config = dict(
    d_model=256,
    experts_per_token=3,
    lr_router=0.00153,
    vocab_size=18857,
    norm_eps=1e-05,
    seq_len=1024,
)
Below are experts of layer 4 (counted from 0) of a mixture-of-experts language model. Rows are named router (the router's row for the expert), gate (a neuron's input weights, with its number), up (a neuron's input weights, with its number), down (a neuron's output weights, with its number) and show model dimensions 0-255. Each number is 128 + 32 x the weight over its row's rms, rounded and kept within 0 to 255.
After each expert's rows: a language model's description of what the expert responds to; "mostly gets" lists some tokens that are sent to it at least half of the time. This comes from a sample of Wikipedia text that the model never trained on.

# expert 36
router [ 93 162 179 180 146 119 160 143 174  95 152  83 141 132 160 157  87  98  79 123  93  93 161 115 107 164 143 126 165  87 108 167  95 137  80  95  99  72 168 133 142 112  93 146 107 101 146  92 115 148 144  89  98 179 148 108  97 162 122 105 164  96 100 159 103 129 124 120  89 175  97  85 145 160  92 137 104 156 179  98 150 122 145 124  92 163 157 105 166 104 162 171 161 112 139 183 115 177  98  59 162 101 123 177 142 103 150 104 100 147  82 151 112 126 131 143 113  97 131 118 112 112 150 188 147  90  95 145 131 112  96 165 107 155 107 174 170  82  79 180 143 168 163 115 165 183 138 134 137 119 129 165 105  88 163 100 106 175 189 133 154 102  87 119 166 155  75 153 175  86 131 171 134 162 133 125 189 165 147 153 185 106 101  89 182 117 116 124 161 160  84 161 166 124  78 101  91  68 101 139 166 133 147 138 154 156 109 106 163 146 167 113 104 118  98 150 100 152 127  80  80 168 127 147  95 155 126  70 117 158 162  83 166 175  95  90 140 106 168 159 158 191 100 102  97  93 131 177  92  94 179 208 160  85 100 121]
gate3 [ 93 161 138 156 143 100 126 122 103 154 161  95 109 132 137 145 126 158  99 130 118 109 136 104 146 117 133  77 171 172  98 135 162 110  89 148 142  88 145 127  86 114 158  70 153 190 221 139 182 171 180 126 173 207 167 165 150 146 165 181 189 118 141 147 101 125  80 132 146 168 166 119 205 192 191 173 106 101 121 142 136  38 112 117 102 125 118 104 138  85 145 143 100 120 102 176  51 133  99  91 136 132 171 183 128 139 150 146 107 117  57 111 125 131  75 109 172 141 136 136 110 147 141  77 165 169  98 170  72  96 170 127 177 145 109 146 164 128  96 176 109 150 161  88 132 149 133 162  77 127  85 160 122 123 133 135 114 172 141 147 138 145  50 131  54 144 102 184 132 176 181 169  82 175 135  99 169 128 108 101 116 111 142 112  91 130  99 106 185 115 120 151 176 107 145 116 145 153 130 139  77  86 163 127 130 147 142 157 124 132 109 168 142  93 125 158 145 155 157  81 101 115 129  80 150 139  90 107 164 130 168 108 113 124 102 132 109 112 170 106 108 149 183 139 164 121 153  81 102  91 128 135  73  86  87 150]
up3 [148 113 100 123 105 141 193 149 149 110 119 104 124  89 141 122 163  46 141 189  92 120 118 133 120 157 128 136 134  63 173 143 129 133 122 143 131 193 157 173 143 188 124 153  68  79 129 101  99 162 101  75 104 113  76 111  78 173 118 112 112 132 123  86 134 168 117 123 120 162 107 165  56  80 129 115 112 175 169 102  96 175 151 137 150 187 138 156 116 141 185 149 200 109  98 124 136 162 131 175 182  86  91  74 157  86 117 117 157 167 142 146 102 110 168  97 102  98  88 102 105  87 124 108 114 148  96 145 161 113  67 165  73 155 149 111  84 104 132 105 198 121 128 156 105 130 136 131 170  74 165 116 119 131 169 109  93 129 123 101 126  81 149 149 184 150 170  72 144  92 104 125 167 164 138 123 136 132 160 180 105 136 146 115 116 126 121  96 111 167 145  86 125 101 156  97 152  81 128 105 155 136  88 149 150  89  80 134 126 133 151 103  90 154 125  75 102 154 106 156 129 167  81 178 111 119 164 183 111 106  95 137 168 205  92 144 202 133 139 173 175 129  56 148 146  60  93 141 138 115 116 134 139 137 199  84]
down3 [155 103 119 176 137 167 103 179 199 135 110  78 137  76 173 124 121 138 150 142 180 119 104 143 165  76 152 168 192 160 139 113  89 143  89 104 121  66 110 133 140  88 122 104 111 153 139  68 131  93 135 117  66 122 173 103 123 118 235 191 175 189  93 154  77 145 191 143 133 160 165  87 130 148 118 152 107 152 158 155 128 178 159 228  96 145 135 177 117 158  94 111  84 168 110 160 168  91 122 191 128 126 156 109 105 102  84 131 134 109 180 122 128 152 136 130 139  97 191 103 134 153 144 108 127 160 124 118  78 127 137 135 139 150 106 105 106 115 149 123  90 128 174 155 126 157  99 161 135 125 144 176  86 149 134 113 153 104 138  82 108 115  85 167 122 105  91 143  81 128 116  96 159  80 100 121 118 131 114 138 178 136 129 118 144  75 154 114 144 129 176 192 133 147 143 103 116  94 124 136 158 131  64  92 101 103 100  64 140 201 118 158 139 108 139 134 144 123  93 162 126 156 160 102 107 152 114 161 127 130 132 124 196 146 176 176 210 181  85 116 139 138 148  96 104 110  73  83 122 126 152 151  61  77  97 120]
Table cell closers. Closing parentheses and pipes ending table cells, W after coordinates, plus modal and auxiliary verbs like would, had, having.
mostly gets: "would ", "W ", "Result ", ") ", "(#", "Arch"

# expert 37
router [103 167 131 144 163  90 137  87 152 102 140  95 142 108 194 170 119  69 121 127 118 149 184  75 139 149 127 134 169 125 101 169  91 132  77 108 107 122 152 117 131  82  89 148 105 142 147 107 199 135 107 107  56 178 136  96  96 153 113 147 146  93 103 167  99 104 110 100 128 158 107 115 114 142  98  89  87 189 150 107 116 104 200 115 111 166 169  95 119 129 168 187 157 124 103 177 113 142 104  95 153 118  81 155 158  80 142 119 118 124 126 123 113 126 190 181 112  70 138 165  97 130 125 162 160  81  87 105 126  93 105 161 109 112 109 182 163  97  66 170 158 173 125 101 165 134 170 100  86 119 107 177 109  94 175 166 111 166 154 200 156 140  81  97 150 160  97 118 176 106 114 129 164 152 171 100 161 119 190 165 143  84  97  91 141 118 126 108 139 190 119 144 129 115 116  97 128 127  97 160 183 111 154 153 166 151  83 110 124  66 156  98  71 140 169 116 114 164 130  80  92 151 106 185 107 198 116  91  84 179 161  86 159 163  92  97  88  98 176 134 156  88  83 115 158  84 140 121  98 104 153 164 138 106 150 131]
gate0 [137 135 145  77 131 100 136 141  75 117 135 109 145 152 177 163  82 151 141 108 110 102 146 153 151 111 161  86 167 153 113 170 149 200 159  40 119  96 183 134 133 107 115 134 125 114 116 126 112 134 138 104  81 174 168 129 168 166 111 143 129  91 120  99 114 148  98 176 111 152 171 149  99 140 114 180  70  82 102 131 127 197 100 109  85 138 147 140 132 110 100  89 101  63 108 162 100 130 105  81 110  87 163  96 121 138 105 143  79 189  48  71 192 139 108 133 156 194 202 110 116 126 107 129 114 124 107 151 172 116  72 140 195 142 102  98  76 140 137 119 109 136 127 185 113 149 107 132  89 111  90  91 106 154 123 196 117  78 113 120 121 104  80 119 131 198 139 189 175 123 100 115 177 153 173 102 114 139 120 173 127 123  86 103 149  88 176  99 133 159 162 157 181  47  83 116 107 173 110  75 142 148 118  98 124 133 144  96 107 120 124 101 101  96 145 109 118 180 181 152  55 136  96 137 118 124 128 129 110 106 166 141 121 126 134 108 107 115 115 115 184 117 203  87 167 152 137 180  81 128 133 169 110  98  97 145]
up0 [166 126 146  61  98 101  86 114  95 140  66 157 136 149 212 111 123 180 120  94 135  98 144 192 145 116 158 149 159 193 128 130 170 158 160  94 146 138 198 158 150 138 134 163 152 118 156 142  96  67 142 132 133 139 110 110 136 166  89 141 112 110 128  89 143 144 103 177 183 114 182 140  92 158  88 181  64  90 103 152  95 197 117 121  97  91 151 163 125 203 113 139  93  90 104  83 114  66 130 129 111  99 186  46 117 167 113 168 144 168  68  92 168 145 113 171 116 171 185 126 109 142 118  91 116 114 127 157 182 161  97 144 156 170 109 147 106 152 167 121 123 139 157 158 101 167 129 111 128 105  82  94  78 141 123 181 170  82  99  98 116 106  96 134 150 171 147 192 134 138 119 123 117 144 175  89 143 134 126 174 130 109 128 145 105 116 153 123 155 169 192  71 148 106 122 122 133 170 134  71 140 135 130 130 106 145 125 119 120 107 132 108 107  75 152 132 192 168 197 139  78 129  82  93 188 101 141 132 116 118 149 176 141 137 151 105  96 153 101  91 189 115 186  93 157 135 167 171 117 129 113 148 119 156  95 152]
down0 [123 112 149 110 179  98  94 154 103 105 133 116 161 118 102 105  85 180 195 113 179  91 152 150 205  89 146 131 160 152 135  94 205 153 185 106 121 154  99  86 158  83 159 139  83 106 144 111 108  62 153 118 170 121 169 144 138 143 152 118 126  70 117 136 146 102 175 143 169 121  91 184 139 164 138 169 106 132 158 173 133 115 123 132 116 103 128 125 136 141  95 101 115 138 159  99 160  66  62 159  58 167 179 116 122 156 143 113  86 165 148  95 118  85 133 132 110 115 119 127  73 154 148  62 123 158  88 116 148 178 125  68 138  95 110 107  90 149 114 168  85  83 135 197 145 122 163  85 129 120 118 102 109 136 134  96 151 134  88 113 168  87 118 152  77 179 173  95 132 133 125  82 123 141 163 170 101 193 180 126  67 165 136 130 108 124 174 152  95 158 171 146 178 150 135 157 204  86 135  77  67 133 102 117 149 125 173 159  78 143 161 110 142 116 134 144 105 103 150 146 126  75  70 142 135 102 134 174 174 114 165 199 116 145 134 143 157 149 172 133  83 156  87 135 113 111 105  97 121 204  89 153 123 108 141 145]
Articles the/this. The articles the and The, and this or which, mostly after prepositions, including The inside titles, such as Against The Odds.
mostly gets: "the ", "The ", "This ", "this ", "South ", "Bal"

# expert 18
router [102 155 166 171 162 124 130  96 176 103 156 105 145  84 166 157  84  98  94 136  91  74 169  95 131 151 141 120 140  98 111 157  97 144  74 100 107  81 165 145 112 106 108 151  89  97 157 103 131 179 148  99  96 157 150 137  93 147 137 108 179  88 140 144 110 134 114  84 107 166  81 100 125 147 108 108  83 168 140  98 110 167 187 110 139 167 150  93 148  96 161 160 131  92  92 159 113 164 107  95 173 103  83 172 150  95 134  96  96 124  75 194 113 137 148 143  87 100 126 134 110  69 155 142 175 117  92  89 109 135  97 159 105 117  99 176 170  86  91 182 169 158 126  59 166 198 161 143 161 108 121 134  73  97 139 114 113 163 164  99 151  94  96  99 174 165  97 177 180  73 161 154 157 171 139 178 179 139 160 162 181 110 105  91 168 108 100 110 116 157  97 155 176 131  86  98 158  77  90 130 154  91 152 138 170 158  86  96 129 123 176 105 103 141  87 160 103 141 132  99 106 158 109 169 110 163 147  88 102 146 150  90 155 173 101 105 147  99 160 150 166 142  76 104  79  88 133 201 112  94 161 169 160 103  88 119]
gate1 [164 141 126 153 123 129 132 127 133 142 153 109  76 160 116  99  81 113  89 126 105 152 149 117 152 131  77  91 136 108 125 134  72 182  88 162  64 163 171  94 121 163 119 140 104 139 152  89 192 144 161 123 101 131 164  96 109 151 153 103 131  99 154  79 155 150 138 142  96 104 119 111 143 115 110 105 112 202 151 137 133  87 193 133 152 127 139 163 161 157 126 148  60 101 133 160 102 118 139 102 198  75  72 136 154 140  85 158  77 131 123  67 134  82 107 148 132 120 107 178  88 117 106 162  79  75 180 104 129 133  51 129 169 170 123 101 104 109  76 195 103 180  99 141 144 141 116 100 107 115 156 168 125 111 161  60 103  99 141 107 175 133 110 170  88 115 104 143 163 112 136 123 146 178 132 159 112 190 127 146 162 113 122 179 148 103 115 149 183  91 105  78 141 115  65  66 113  85 148 164 160  89 147 155 140 193 171  96 100 139 153  90 134 132  90 148 107 136 132 145  65 167 108 105 195 142 180 100 156 118 165 130 131  97 146  67 141  80 157 193 184 171 165 109 102 104 113  70 188 140 122 109 141 150 117 129]
up1 [ 54 122 138  89 156  92 110 133 142 172  90 123 171 110 180 143 126 112 174 163 102 183 181 142  51 142 145 145  91 144 154 179 143  50 161 131  98  87  86 163 156 134 148 121 165 142 171 121  76 137 115 113  96 116 159 168 140 138 119 168 108  92  81 152  94 139 120  88 133 142 121 147 169 120 158 126 157  93  98 112 110 138 136  92 134 157 127  92 155 133 188  75 144 130  72 116 102 127 137 113  72 136 123 130 104  86 137 132 118 190 151 175  94 105 172 155 103 147 155 118 113 136 179 188 145 102 106 152 184 126 140 126  56  94  84 191  81 108 150 125 157 114 128  77  81  83 162 137 162 126 141 131 172 186 108 138  79 151 148 119 124 183  57  80 106 140 132  94 156 128 200 110 167 133 152 146 199 122 133 114 100  80 125  48 148 158  88 132 121 138 129 149 174  85  89 103 155  88 102 109 117 140 133 120 139 116  99 101 146 151  92 134 129 106 119 151  87 122  82  70 195 131 205 105 105 127 114 106 164  71 121  98 132 103 107 110  73 133 166  87  93  75  91 145 122 149 151 157  80 103  99 139  82 106 121 125]
down1 [128  66  96 127 157 108 124  99 144 152 144 132  77 160 156 126 120  63  93  79  96  88 160 126  96 142 130 165 121 142 134 146 144 133  95 142 165 106 184 144 131 119 101 132 132 138 170  88 132 146 118 167  96 161  89 172  64 128  95 114 131 102 140 121 114 136 105 153 177 155 126 138  54 169 139 108 141 152 183 117 114 157 168  86 123 145 138 118 162  93 114 181  86  80 154 137 128  72 113  89 128 171 132  95 146 124 125 149  58 110  95  55  98 156 112 109 151 123 159  63  90  78  82 134 123 167 162 159 148 155 114 146 100 116 103  97 150  58 134 136 166 133 175 114 167 135 120  97 130 154 114 154 161  84 143 167 166 152 102  94  65  94 158 130 121 115 100 131 105 100 128 125 109 118 133 109 140 139 126 145 129 115 213 129 206 116  93 120 114 132 113  56 136 132 153 113 116 144  68 122 142 182 132  99 117 138 177 135 198 163 136 151 122 119  99  97 136 146 134  62 135 130 147 151 176  62 165 129 122 158 188 122 148  98 144 114  80 161 168 142 171 186 141 123  97  98  58 123 136 157 199 177 221 157  36 121]
Table cells and abbreviations. Capital-letter abbreviations and name endings in wiki tables and lists, such as FCC, JC, AC, Total, Best, after bars or commas.
mostly gets: "T ", "C ", "B ", "G ", "_", "Total "

# expert 27
router [105 144 179 184 148 102 150  93 156 116 161  98 164  91 139 158  87 126  94 167  84  93 165  80  99 166 114  93 156 111 119 172 117 135 107  96 132  97 152 118 140  81 122 140 114 101 156  98 135 178 106 117  74 196 130 120 100 178  81 104 160 116  97 163 100  99 110 117 112 176  98  96  93  89  89 111 109 155 165  91 168 122 141 108 120 135 154  65 180 120 152 165 126  84  56 157 118 152 111  67 162 133  82 185 154 123 141  97  69 104 133 134  82 134 154 176 102  99 136 160 106  85 161 220 100 127  97 138 169  83  83 178 106 101  94 170 154  69 100 172 156 168 119 128 142 138 143 149 118 129 102 144 121 124 158 139  89 164 179 151 153 103 120  93 115 153  88 154 155 101 130 154 167 159 136 117 173 133 155 174 181  85 109  99 163 111 106 118 157 163  97 159 160 104  84  90 146  95  67 136 132 165 141 125 173 188  95  95 142 103 141 102  95  90  96 136  80 156 160  84 105 148  91 140  91 145 147 108 110 155 135  80 152 152  96  94 149 108 171 188 161 159  97 138 105  72 147 132  53  90 161 166 160 138 163 135]
gate0 [ 92  87 103 127 164 146 123 116 143 133 157  95 206 159  98 129 113 100  77  89 104 120 142  41 158 146 134 141 149 111 143 100 107  78  72  77 141 128 154 131 143 174  94 206 104 131 181 125 144 111  84 106 107 138  94 153 126 115  65 124 143  94 119 108  80  87 143 131 144 120 120 200 110 100 135  87  78 167 115 144 108 181 127  45 141 146 107  90 121 124 114  80 154 104 170 122 100 160 163 136 144 152 148 128 190 114 156  93 112 122  78  81  90 145 170 140  86 145 137 133 146  66 104  97  73 134  70 183 117 120 133 243  99 142  80 125 205 104 114 135 126 110 103 156 110 188 108 145 174  92 142 151 136  84 179 170 117 128 118 100 132  86  84 127 118 149 134  85 178 129 163 114 105 145 141 131 148 123 150 131 196 140 128 130 163  93 109 141 118  84  93 138  89 104 120 104 135 114 140 173 115 170 184  64 144  93 121 129 103 118  73 119 114 160 118 128 130 189 140 154  83 105 118 104 144 152 118 125 114 176 161 123 161 158 115 155 103 121 179 139 177 178 117  75 137  41 176 105 105 106 122 128 155 128 107 118]
up0 [162  60 102 139 116 142 131 158 159 124 165  86 155 142  95  88 157  99 109 134 123  82 117 113 134 145  86 148 100  98 112 110 108 118  88  96 155 147  93 130 157 159  87 190 162  91 216 190 187 105 131  94  84 150  94 157 163  66 133 178 128  90 131 112 121 128 119 134 171 128 119 155 116 103 176 127  76  86 112 142 113 145 147  90 117 156 104 119 100 156  76  79  95 151 189 122 106 108 124 100 141 149 132 122 150  90 166 154 159 126  71 137 139 117 179 122  70  93 141 141 148  89  72 157  93 102 124 144 148 121 130 155  95 177 103 113 188 164 128 145 100 131 101 185 118 161  84 135 214 108 152 155 172  71 165 153 128  89  83  60 102  97 112 116 110 113 181  90 111 153 177 152  63  56 169 130 135  89 156 115 162 172 160 151 127  65 157 144 119  84 126 166  97 154 149 140 119  98 146 107  96 137 151  90 132  98 114  96 107 115  37  99  81 139  98 119 172 208  95 162  67 110 155 125 173 125 108 111 118 149 127 152 123 144 137 154 109 137 161 148 182 131 141  91 125 103 163 109 113 122 103 159  80 167 157 138]
down0 [165  95  95  84 119 117 122 125  96 125  67 120 184  61  90  83 130 161 186 132 113  98 136 155 169 134 100 164 108  85  87 120 130 151 145  81 155  86 135 166 144 146 165  95 109 121 104 183 130 162 124 134 175  29  87  96  97  92 131 122  89 134 125 155 155  79 143 144 157  70 142 140 166 156  96 130 192 109 113 126 135 135 126 175 155 126 130 150 100 134  93 122 156 130 104 114 130  71 100 147 163 124 146 134 102  74 113 159 159 115 158  96 101 114  80 127 154 133 125 106 160 133 130  75  98 180 149 181 127 143 123  93  95 150 167 164  65 136 135  75 140 120 107 176 133 137 136 161 111 137 135  72 177 164 138 179 208 125 123 104 109 124 118 126 200 103 106 135 101 167  80 170 132 158  80 107  92 167 103 117  87 137 169  94 102 177 113 122  91 163 161 153  89 173 164 186 148 112 144 162  93 105  98 122 133 165  82 178 120 138 103 134 117  98 116 181  94 100 151 155 132 169 137 135 103 156 153  57 205 142  82 139 133  69 166 160 119 186 109 173 116 165 136 165 118 138 104 128 166 157 140 123 141 114 179 216]
Table units and initials. Single capital initials, abbreviations and units in sports statistics tables, such as F, H, USA, SB, and for in "Qualification for".
mostly gets: "F", "H", "USA ", "Mc", "along ", "S "

# expert 38
router [101 150 152 161 169  94 145 118 154 122 164  89 141 127 152 173 100 122  83 131 123 102 139 121 149 154 146 102 163  89 102 182 115 135  73  79 117  78 165 157 130 111  97 147 127 126 144  92 198 148 152  91 104 163 147 122  86 167 113 131 177  72 109 163  88 148 101 148  77 147 106 133 107 187 102 150 102 162 162  98 136 152 157 112  98 155 156  89 153  97 188 148 140 114  94 164 123 156  96  97 166 110  68 170 132  93 154  95 107 155 118 126 105 129 147 145  99 107 121  95 120 109 160  88 199 121  85 124 132  83  84 164  74 144 125 181 170  93 125 174 119 160 170  86 169 184 163 164 127  90  79 181  69 110 136  85  98 165 169  97 167 106 103 116  95 150 111 168 174  72 172 158 129 160 143 135 171  94 150 167 146 122 108  77 152 136 115 126 153 149  83 142 164 114  90 101 155  80  98 118 184 107 185 120 161 162  96  82 143 129 185 136 103  96  97 175  98 140 129  88  99 160 103 157 119 159 146  69  97 138 148 110 180 170  99  97 151 103 156 153 165 174  88 124 110 111 143 178 123  96 177 185 170  76 117  67]
gate4 [112 190 122 163 121  66 116 137 185 162 173 153  93 132 136 253 147 133  77 134 140 207 142 160  96 136  84  91 169 168 158 127 133 118 106 125 122  80 137 130 123 147 143 138 143 194 117  95 138 125 133 120 147 109 157 146 138 154 159 163 163  88 134 114 134 112 155 162 172 138 104 155 164 146  93 129 135 110 139 115 187 170 163  70 144 129 111 155 165 141 121 154 127  60  94 152  82 126 138 145 116 157 148 103 135 159 197 130 112  88  82 104  79  61 168  84  93 110 175  83 105 185 176 131 135 130 171  53 111 132 107 150 119 156  98 120 167 179 164 162 123 113 200 115 169 153 133  61 159 100 106 149  81 105 159 121 131 168 113 141 209 134 102 132 132 165 130 132 100  97 121 108  82 109 157  81 155 123 148  96 131 141  85 166 159  99 176  99 149 155 170  79 176 101 197 146 107 138 180 134 136 132 140 142 145 113 109  94 129 110 113 110 145 105 136 121 173 110  91  79 126 150 152 110 125 189  94  83 151 139 171 145 151  97 143 129 147  90 182 113 141 193 140 180 171 156 164 157 171 145 127 113 134 152 112  97]
up4 [170 149 178 143 160 167 180 152 100 126 111 122 122 119 141 134 121 104 141  69 115 122 142  64 173 191 183 127 129 191 120 147 122  75 155 103 131 149 122 109  61 102 147 154 119 162 143 145 103 128 108 135  63 146 123 109 114 169 146 181  45  96 158 180  88 119  73 104  91 111 158 104  99  90 161  89 125 150 141 129 106 136 169 142 159 138  90 122  98  75  99 105 121 218 175 109 153 182 108  55 151 137 124  81 151 128 150 175 109 144 142 138 198 130 187 111 143 154  89 122  97  59  95 157 139 119 127  76 140 107 184 190 149 120 103 150 122  82  90  90  87 111 139  98 211 169 145 116 183 144 148  97 109 109 111 156 114 137 135 126 116 154 128 133 108 143  93 127 113 131 140 199 162  96 147 148  99 190 174 144 121 102 126 134 156  90 132 127  92 169  42 154 133  53  80  82 110 119 141 107 120 136  87  83  96 159 110 123  95 162 101 115  70 139  95 118  91 125 102 165 143 143 105 159 122 113 130 101 103 124 100 124 101  86 130  89 108  89 124 191 136  87 140  96 148 123 127  96  74 117 115 140 109 142 139 186]
down4 [151 120  85  76 145 150 134 107 114  88 156  55 139 126 127 110 130 107 109 112  99  79 137 104  86  88 180  83 149 106 106  98  90  60 161 101  64 117 122 111 148 113 119 172 142 128  89 218 176 172 129 170 149 176  92 111 128 136 120 101 130  78 124 179 140 116 165 129 143 101 106 133 126 123 137  38 171 130 122 171  76 137 180 134 172 137  98 105 164 161 107  88 124 141 155 186 147 124 132 126  87 159 126 134 164 117 170  93  83 134 114  85 120 128 107 113 116 177 158 172 148  47 130 146 147 144 124 119 148 167 154 143 114 133 140 126 150 119  88 173 105  46 152 132  95 138 139 137 150 112 109 122 105 116 125 104 132 184 155 114  87  84 118 149  85  99  87 181 165 133 150  93 139 101 168 102 138 115 172 145 130 117 130 104 111 107 127 146 182 166  58 120 138 140  95 152 170  35 141  82 123 172 116 154  99 142 117 113 145 100 138  89  93 105 133 130  92 162 127 116 198 112 161 152 153  38 194  83 166  83 145 167 127 186 146 113 118 143  95 112 166 155 116 167 157 119  91 105 149 156 144 172 197  89 109 184]
Function words and places. Articles, commas and periods, plus place-name starts like St, New, North, City, San, and fixed phrases like great care, no matter.
mostly gets: "St", ".\"", "St ", "North ", "Ty", "City "

# expert 8
router [103 174 156 181 184 109 142 121 168  80 145  98 157 126 155 149  95  96  97 148 103 120 132  84  87 163 167 122 152  91  90 173  81 119  76  73 117  83 153 133 121 105 115 148  97 136 154 105 140 150 123  83  96 169 139 140  85 138  82 134 163  94 115 131 110 115 112 119  94 169  87  74 166  87 116  76  86 168 155  91 158 149 189 118 115 167 152  88 155  96 188 156 100  84  87 149 126 157 118 102 163 120  92 163 172 137 148 114 109 155 138 102 114 123 168 158  92 117 133  62  89  97 155 168 139 142  97 109 104 122 107 158  94 130  89 194 157 101 106 165 166 162 178  96 156 195 156 135 143  95  84 136  99  83 126 148 105 172 158  78 155 103  93 110 142 163 106 172 185  97 162 137 126 162 135 119 177 140 178 172 176 107 113  85 185 126  87  80 131 142 100 141 177 116  83  93 145 109 105 218 149  89 174 142 168 161 114  79 167  97 156 116 113 139 134 102 105 161 100  84 105 171 143 163  96 162 171 101 132 186 150 100 154 161 113 100 126 102 175 156 148 117  78 117  97  87 133 145 103  95 170 152 148  73 144 129]
gate1 [139 124 169 127 162 131 115 105 155 162 103  89 132 118  77 156  58 130 106 100 156 197  88  67 188 128 142 102 117 129 110 163 122 120 112 166 112  82 134 135 120 112 133  97  45  96 105 150 175 102 154 159 141 124 110 173 122 175  52  50 205 128 114 140 111  83 150 101 111 198 111  51 116 129 134 157 157 147  97  89 186 114  91 123  93 175 161 123 139 179 174 126 182 122  95 161  92  74 143 148 174 175 133  80 136 143 192 193 178 122 141 124 112 157 135  99 126 131 105 126 126 118  87 137 166 134 116 191  89 159  91 169 103 175 176 143 158 139  99 148 131  55 127 154 155 154 142  51 117 128 112  78 159 126 101 161 106 126 137 160 185 149 119 116 140  82 140 191 124 132  98 124 110 225 148 103  91 137 185 111 135 121 107 144 144 109 120  89 127  95 102 145 129 101 107 151 140 119 124 132 110 128 154 149  94 149 122 115 156 145 148  42 120 153 143 131 114 135 115 155 131  97 101 142  96 130 175 125 132 126  85  67 117  82 139 174 132  80 148 103 143 109 116 149 150  98 168 161 167 115 101 118 109  61 154 117]
up1 [107 143  91 168  81 124 141 148 161 103 177 139 119 101 170 146 192 142 150 146  92  60 160 169  85 146  84  94 180 139 113  87 148 115 165 135 122 151 133 126 164 118 146 192 197 142 124 130  83 173 128  75 110 102 146 102 105 117 152 173 105 139 154 103 135 188 153 190 134 117 142 154 112 128 111 128 110  85 174 182 107 179 126  61 198 155  97 120 122  80  98 135  96 179 121 114 157 170 116 100 104  65 134 127 141  95  60 110 103 149 114 143  76 148 128 123 154 136 135 139 104 135 196 142  87 110 126  48 201 106 123 139 100  69  86 129 119 116 173  80 155 190 154 100  84 124 147 211 138 140 139 156 113 112 189  82 153 120 152 117 138  61 139 103 146 173 104 108 136 120 120 161  98  89  96 118 177 117 123 168 127  93 137 126 123 124 107 165 142 132 137 100 112 191 171 104 134 124 122 135  92 140 168  94 131  94 118 115  91 119  60 216 164 103 133 189 169  94 170 111 130 134 142 137 180 132 126 142 175 126 182 154 147 182 137  93 126 157 110 146 123 123 121 103  95 129  89 131  83 135 137 116 130 201 129 127]
down1 [ 95 120 165 157 125  81 126 161 140 130 119 142 146 104  98 124  97 121 119 133 187 101 143  96 116  87  99  65 106  96 131  69 151  76 130 138 147 155 107 169 120 145 110 112 139  92 155 127 108 123  98 101 142 115 158 116  92  89 114 157 146 129 143 137 107 149 124  91 106 125 118 159 104  92 149 116  63 124 136 146 149 139 131 147 111 126 141 148 176 115 174 173 192 135  77 152  92 190 146 127 167 112 181 175 169  57  84 133 143 189 151 117 136 142 159 143 131 131  82 196  86 143  86  66 130 117 121 115 116  58 127 186  70 108 149 169  84 175 117 164 114 182 114  64 112 161 122 156 150 180  73 151 167 113 206 112 152 106 144 104  94 161 128 121 127 114 132 137 196  89 107 171 149 134 148  81 154  91  62  98 148  84  89 124 155 113 117 153 185 127 136 164 121  67 134  77  98  97 112 149 131  76 132 181 117  96 136  99  90 113 105 142  96  94 143  33 177 139 173 136 171 165 132 150 179 129 142  91 105 147 133 123 152 133 109 163  69 161  75 101  87  89  92 107 130 153 151 187 163  74 169  93 130 144 107 142]
Table cell separators. Pipe separators inside wide tables of scores, standings and results, plus heading markers like == and ===, and some word-final pieces.
mostly gets: "–; ", "== ", "==== ", "{", "=== ", "\\"